config.yaml
num_hidden_layers: 9
hidden_size: 448
n_experts: 16
experts_per_token: 2
d_expert: 432
d_shared_expert: 0
hidden_act: "reglu"
moe_layers: [1, 2, 3, 4, 5, 6, 7, 8]
router_score: "softmax"
normalize_top_k: false
routed_scale: 2.83
balance_loss: 0.00363
balance_bias: false
router_z_loss: 0.0001
n_groups: 8
groups_per_token: 3
init_std_router: 0.0319
lr_router: 0.000875
vocab_size: 32768
norm: "rmsnorm"
norm_eps: 1e-05
tie_word_embeddings: true
optimizer: "soap_variant"
learning_rate: 0.00164
beta1: 0.95
beta2: 0.99
max_grad_norm: 1.0
batch_tokens: [65536, 131072, 262144]
max_seq_len: 1024
train_tokens: 512300000
max_steps: 3769
dataset: "wikipedia_en"
Below are experts of layer 5 (counted from 0) of a mixture-of-experts language model. Rows are named router (the router's row for the expert), gate (a neuron's input weights, with its number), up (a neuron's input weights, with its number), down (a neuron's output weights, with its number) and show model dimensions 336-391. Each number is 128 + 32 x the weight over its row's rms, rounded and kept within 0 to 255. Numbers have three digits each.
After each expert's rows: "mostly gets" lists some tokens that are sent to it at least half of the time. This comes from a sample of Wikipedia text that the model never trained on.

# expert 12
router:113117076121097158118155105105111069110166109065129166166078103141162185176116124109092149146118119177147176186111208113109094147137133122110119134053135119114139116159
gate7:118173196130110077090126149126123082106164141136085103143140141119130088117174108119192167133149145125128097092147169170088130160123173082122103137125107196144118098103
up7:129185160100127130160113136151149106127154113150077064108118113116128155014105138057103157172130181105149072137079139101166130049168153116126085114158139072158131095155
down7:088147113138126099092125099134101135192130118120109186129168131149102114111191130166112146145117106111155137103062142137087100144148106149118078123092122116142159124130
gate8:191120106107130152138135135136113126104102114156088093152145128122098143139151136153152191167125092135123146121107140190208135108110099155149141135154117118098167119083
up8:182175105108045145110124197102139137100091184110161112139151119106110096165114141104112190144145164182129075127119162172150142143142113106160127118156120068155124182175
down8:134122119144067136156169173138157138173228199144096106108132069052184119126103140168108134180055097152130096104115123166177123123116198142124130093089143129104160121153
mostly gets: " well", " so", " dis", " sub", " mid", " long"

# expert 7
router:115154092153155157071098153118093163111108122137102196169125102109155155188168156155148166159123147129164087164148109095082170089163081137113116083113138133142113126160
gate0:062089091107155119149097098153132199098136138154052127157125212139150121140150114107133108114135077118141116145080144149113098102122089168140113105120168135155157170155
up0:138146178166131178146162140115176104111100149089177147125133094129096154126150147139129153164128129123110125145144138095152145110119160097151119165166121140109084144118
down0:106117131180118137141131126147129153108076150108135148122160116145198178153157073136094119144086141158141114143100113098137072125117147095100089139108181125136179122137
gate1:141139166134087120169154112071078112120118132121125171180128085078095112124133127185134106126129179128174097162112096161148089118107115122171142091103112145120066128118
up1:096158111102105076087166094188163103163118204153171154041154124121129102133154111071168108076188132160109128177167092155136162095110123113141111121141095077143144128111
down1:147109129129141118155151132086147155060168136121163116161126123053101197144097125113105165144112142188074148154120100166129171129137108119106087133075109122099149132146
mostly gets: "ium", "oc", "cer", "ars", "ix", "yl"

# expert 11
router:104216107105076151146164066111115115118134091105117131165139092086169138090178139107066179168133127176189155097121178193145163129161126144123112118071166129149156131168
gate0:140187136142095120133114109118166186160096064047108072091115103114147187145145112119111163103181094157105110103168125182162178116146132122064152118115144097173077120165
up0:151120079105114087140171107137096133110150171152088140159132125103147090113172098113148122186119105143147148142032119065089139089115134127149096096120165161087158094095
down0:159171135166138180222198167113109064140158118159120111145123136112141188158107116170125057036133133138101105147070159131126145138113158130196138109138152113113133118148
gate1:075119150119086101117151038133109081180078126163143096159137123159115109161143127148095092142163073136141104121132166107137107136116174190077079142112121107093120069230
up1:161109144132116155094139126180092132118083147095065135180169152133149137119152143073126178149132155111128166118140111126132113130185139145081154151143158098115153137094
down1:111075154174122104096102097077139108146121112166172182168119101112117153112055161110105141146119121142097116153180138089146081155120173153098205143137159095161157108112
mostly gets: " J", " K", " Al", " Z", " M", " John"

# expert 14
router:120119070129085167106093095108109138101168084114118193101041095137173145115163129123062111126079134148144127129172134127181125089103148120105161112113132128113103116158
gate0:083167176124120084080155146136162150163142134131149125135156131140139147153145167163135191101114132134128117184166134067126123132179116134143124143085065110127156110194
up0:092112121082132136123145206066067106165144147092117148060142170148154157134084092119130158130159122096111089080128145149150088105159141123145118132136161150079137078107
down0:131166108122118168104127112085089127127120117145119196087145116172137103152142153125149131130088134144105111112157083161128176137106086108116093110149127159160119131146
gate1:076101053134141091100168176167134147119198122158131130150163132084107187203126112183180134066128148155132068159185174078111174107132142116116076116145155132122110108071
up1:164125165162158160165088149038153136124064135117131170094115138124207142126096094110098096155115048133174150121166107163135106143112143192127175154077161129139119135125
down1:090106085087122105081142147163092140090159092149121150156181097137072141145144081119174139070162189150085109160078145088175088152157139114100125152120144135157103080141
mostly gets: " are", " that", " his", " which", " this", " been"

# expert 2
router:103097105191146134160171186108126128130116109095101164076089194164136151117094101109134147126109147115114137161055155102166075113127156181116102124126130135143108105124
gate0:152098097150152125135094149141208136220157179165125122176195157129054177111131121138088086064132117165128150102117127123121152122136167176149120159116105120163182131147
up0:150119148127135139150144061112171156138117131152141123073151152120105139104115109126144169135071118139149084116139156129156108056116082084154170134127021110161140133193
down0:126154171150078118134158149131125118183138167085188165127117102135098043179096125118120093127187114133119125192106154140124158133112138135113050138202103168142118140125
gate1:177142089123139068137188148130093088115122119111096180135115116123167119127147124214154108133127092134099124121181134141147065057083124115157122142133120193107093112062
up1:082136156128116089080136131101186116136140192180144151074146162155149151151074168107102131130153154116060167195113080117185087138121132095112169140132133102091140079090
down1:184122129138123166113135121132193110157147113093120169147078061114069157103184170117063116097105144122178130109146096093084154115132126153121138086134200173098151163078
mostly gets: " up", " out", " Award", " School", " back", " Championships"

# expert 6
router:065212129141089127130096137144088142123128134119077158147073159177154102076185111128057151158094124183128090108111152109139122060085131100093109087074151079141114111176
gate7:147088154119067107185147106156095108134125079129131074140147139142137161157151137098129112138101131145147188129108099143217160164072147138140089125112060103121080080077
up7:144143176126068120130110115138092115127139092113147082123178105132142161125128116150155071170155127148146135107146116109226135169053165114137117100156136128094116064106
down7:079125082185056137179175105154144134089099117172149127086128178174115156116160098097158194131096200134086134147173131198139101174096077178132106146066089058132144163203
gate8:095092152173145149150091149107141143162114172145120167063156186154217211146086095124094161144070139115068167057139122150088137128136154155152121063125152110092130150115
up8:120057185155082116098096162053135145099139209147091146108154133081173168098113091137097146092101107131070143083151105107120142147145106095138081042135134098131115132123
down8:150110166143138144102124101132122105125177114227156138085106179160144124118135099077172058107146161135128128099166146101063123191150158156176166113155140167151146063133
mostly gets: " −", "%;", " |", "|", " —;", " 0"

# expert 3
router:094161126110078189105108079144082119130109106104128196193090130127185127110121129183125102184148197143151127099158136128126104108128148088091121131097104094133130143128
gate7:120165100142195135147134089100124133157085127144087111037138170107143124093152134103116101113147146159175070103117109119161129080159168072090108103180132136159154127124
up7:136139117106165137104152192178114130075153089109181153195135066186122122127059117088125173208074162081062185126155139132088085166147165154129096149060157102099116171094
down7:097199078108099194100196115184080121098140136133151157144088148122134144130139128143107162160154111128173118096072109157128131125111119121102105132153087167113141164123
gate8:074105089138080122134091145126133130073162160110067120097203108124079141108157139123165093131144188100103138097121170160127130125038195130087156167131132133101113102095
up8:114148066120097144075154105135121184119108076104115100124174110136131120106096148106108151145073124110139088119181120128100114076107099091097131114150097129129106144128
down8:131152105164110106141067076094142073110068157135158190177152146156110156149128185143118161107157130109092140108101151193143100167132218130114130125156088147148136176122
mostly gets: " had", " have", " has", " used", " found", " received"

# expert 9
router:154096090146088142132033153128137167138114133137113120168106203169159160131163120125071130201083141140150089108149133075091155093133129199109155105148124069165114176175
gate7:130124167120168133104145182146083135113079164098182108067127146118134154095124109114058186055083154103169072107109059123126115042128097127131115099079174141113132199119
up7:151154161091105195131151140144054090068134112137169086110094150127138124115080149129117122109152113097147146034155045175049083170138101086179116120101158160122149153114
down7:132125148104131129145137100143156034131136161124101158128085107102068160158145154172179113087106098105138129149106112168201182132197182119121124160110093095105134156081
gate8:144066150135059169139081161176165132119141155116125137149122142110196119118139187105141060122138132155133173144117134113055151140115115122113123107136107148146164193198
up8:074108165097139102104169120150108140129109137143043174164158139155043108142108180118184148153101127102116105095119081119121141136146076091144104088127112116127150085061
down8:163101150120132116139133105164155166179094115157098090115132135160210139185169166082118087139151135152099144102128122129081089126123164067116156166149147101095092153109
mostly gets: " there", "″", "See", " Preceded", "2022", " Coordinates"

# expert 8
router:072171104130113174137120139116133178148165049116142168115113179143118175139107128147081103137107165166151086151104171145093149083132129135134107099135090138173146126179
gate82:115150091139100149089139142125080104194158109103093146119179122134206147091118130153153107150117170149108112161188144158134117132165108104112150150142161149096170175143
up82:090146151149090163086064139087094121143121096066143074113136124128198108097095121116126121128105158112101139149206135169149140100183119161128137166109125106098141146081
down82:147172140164100143156187153110108100173121157098159160107120083134116157198113173138090118159078143158121113111153144133148124121142085115133098111129083156134125122141
gate83:121118092152128146162175138126139097105165149084092138131164179098128096092162121043133120105155165077156104109119088112134139135104140126125135097199102142076074109149
up83:145116082151147155060150110136127123146102178088197121177109172113133124131106117077104127099122171125143082154102148109150159116157109117138104123189088136109055107169
down83:085151115091133119148114139122132136140186169143133104156106178105123147104088124133154169171176081184097120106118114120127121161150162180160159154104127157161145153116
mostly gets: "==", "===", "°", " ==", "====", "′"

# expert 0
router:152161110130138102085132123151132145143103081106080140169124112156160197090118124113139147192121171167177128118142080152127167122124146131105128117086141079139104131169
gate0:112157203138136143118140105124196117207152133202126082092184168170147131067105105104105164172141118173108129142130106163139154137163129126150120165154176107160162116120
up0:097115102122148129114107127177104105109164101124139160164121081119156125148085077139149074123143128136136129175161120116038185089144150092134105155137158154088128123130
down0:144136202085092146105129135088117184136083113145082053103097103069154130094169171140078076145139123146076104140128158162192184123127140169157136171194112170145147144098
gate1:115143157123123157108089149143105114098112160099134175179114138142126103110093126127190169148132177171088133097146123124071142127130218145089139142071155137156111153145
up1:119139127110120142101086148116075074075163161182173165160129124161127128105092146088175168127114182171124167127078107133107204119166123123136097120114167152113112118139
down1:173135162065172136164172121124164165121203098144165143134141165143158119092147116161116110134139123065068125186130213084109089153102138178099119149145133125108140070174
mostly gets: " He", "He", "ville", "ner", "ley", " She"

# expert 1
router:173146102229104142156143138102139115121136128118070161143086133122134168124137133151089143167148117123158106140087194149139090094141160165095059143076138109084133164127
gate7:138146167125187107133134142126144148114162119187088126139118157137202134126090201096048106135109176135102108072169161103121138093106162107132108102148067168125143137153
up7:119111127106159149153153157150157144126121156227204105161116112082143166102121156127050142143145111135186137093146114105237147155100126143165091177120084111116113153178
down7:117079165081130140132080134133124156084076104105126101116124160087104136113139148152138105090159081109165152135175110091075131115116156151068176093084125147078132107068
gate8:118098115073095114072118077117183142161159163152109125115131169121132077072141112104133104096129116154157104102146143157159149147141092150086155153115137118138154063116
up8:090113095110072126126105102100168145131129141153101107083146135090168073080123112106114137066142087134119103121133153173151152103153091111106104140105148160119144070111
down8:077083163083145103138090114116081106167099120102153129154150179126098075178107123140180161127142143092131114129123088106130145096090162203073195078116130114141190139117
mostly gets: " two", " some", " new", " three", " more", " one"

# expert 10
router:148142000178116151140134111176159094145143068101104163118134178108129188178126132120133125156117122138163130088063149103118146091152122172118112149099096091077132091127
gate7:064074107097138123145144118165162133133156094134121117081130183100136137080177140078106103114059097193178141177103125151128084092076134127167142115189118148136136122106
up7:109096089087167155157132111134132094146189138117120109076122182094095153123177143127104137125073155179146149190068139185112063125064131121176148094190141134157142108077
down7:132166165119079126128104145110170134130113071132116158156160122104163102110124092130080090101135122126111169092125061106209126119109079145163126138101110064131153161131
gate8:091150122113140105144112083096065097130154102101164132147132134100171149079156122142123188094131122184183062166097176124123136143116148141117130174073089082099138085135
up8:151103155151118130106134145165162160137145125157106137085114116173143087134143079105140082139105091103045181137106125117098058091144107112088142076149122190139110179132
down8:140127115113159097106182097108142153130095136094151095110123152094123153149118105188105086133165150121151152127143130112115138069138138112154159120165101141091042146140
mostly gets: " World", " season", " States", "\".", " York", " film"

# expert 15
router:132187106137119185122095126146060112144113162141145130173128206107149148136129129191099151121106111140159101139116180152166153120148161188114147112112143124147137146141
gate0:147181133172099146161100109146149143137178095169098166085131118062151095139135102148158149155061146149136169107136115101122139092146078154135117092143147084150122133177
up0:113176112125109147110115118121133181081108143110139169190192141116099153097164102111154143122118071126147125133131085148132173159119102120165138122134134151128177046077
down0:143138066112131136092209132191114135146102177080115128133127116169101121130171123100106128121148121154115136104180134090115140149133164098128197132177136124111174105093
gate1:228108183093090146151189159175144102119132114138140143040122104156120095071149118074206122075144154133136123164153156165156149103176079145192136145144157128180110145175
up1:157092060138079101167155164108094154073112124119090126152151132105088120109085171150179127141141087079161109129100156141136158146186142143144178117149089063138178181156
down1:170069141131156141070144170166107081090126108158150111093118150167062079084126122125110142093116160143108135123125163118158104179159135136120162110109124172120143109130
mostly gets: " for", " by", " at", " under", " over", " against"

# expert 13
router:093136113153087155110101087185127154125159119171109162139109166125168123127134108115129120162100111153175138136176149083157169085099146152068089034076133155107187116163
gate0:139140122102098144085113087076113076123160132118155157094100103155077128083143162128119150125138127112142130107062145147207166127115130112154096128099156088112183109112
up0:141125143145150151096120134123163070132120112127080118118108167156094102052120086154145133132151126204185147148129138171161086109118116087135127095121169124115113114166
down0:140058193074092117084143160101120157116097108165140176120148150166118160156133136142163121108109108163114100098174096148111161103095121125142164119119151105158156155073
gate1:055133163128177143151150064127149132105142081179113137113149141156129117138136133137140164149138146123125124176110086090111160075090139111135036064114108081124172141127
up1:124105099172083145170112065140147135151142152160115086123117120164133153130129114144217128131118151053150153152122110128148138154086116161127190093175112079133170124088
down1:179143125133155184101156102153046173117084099145161119150101132125130088142136121211082138164061121190114117087135096098136092092166133151162123086099145142133153128121
mostly gets: " (", " of", "″", "In", " all", " ["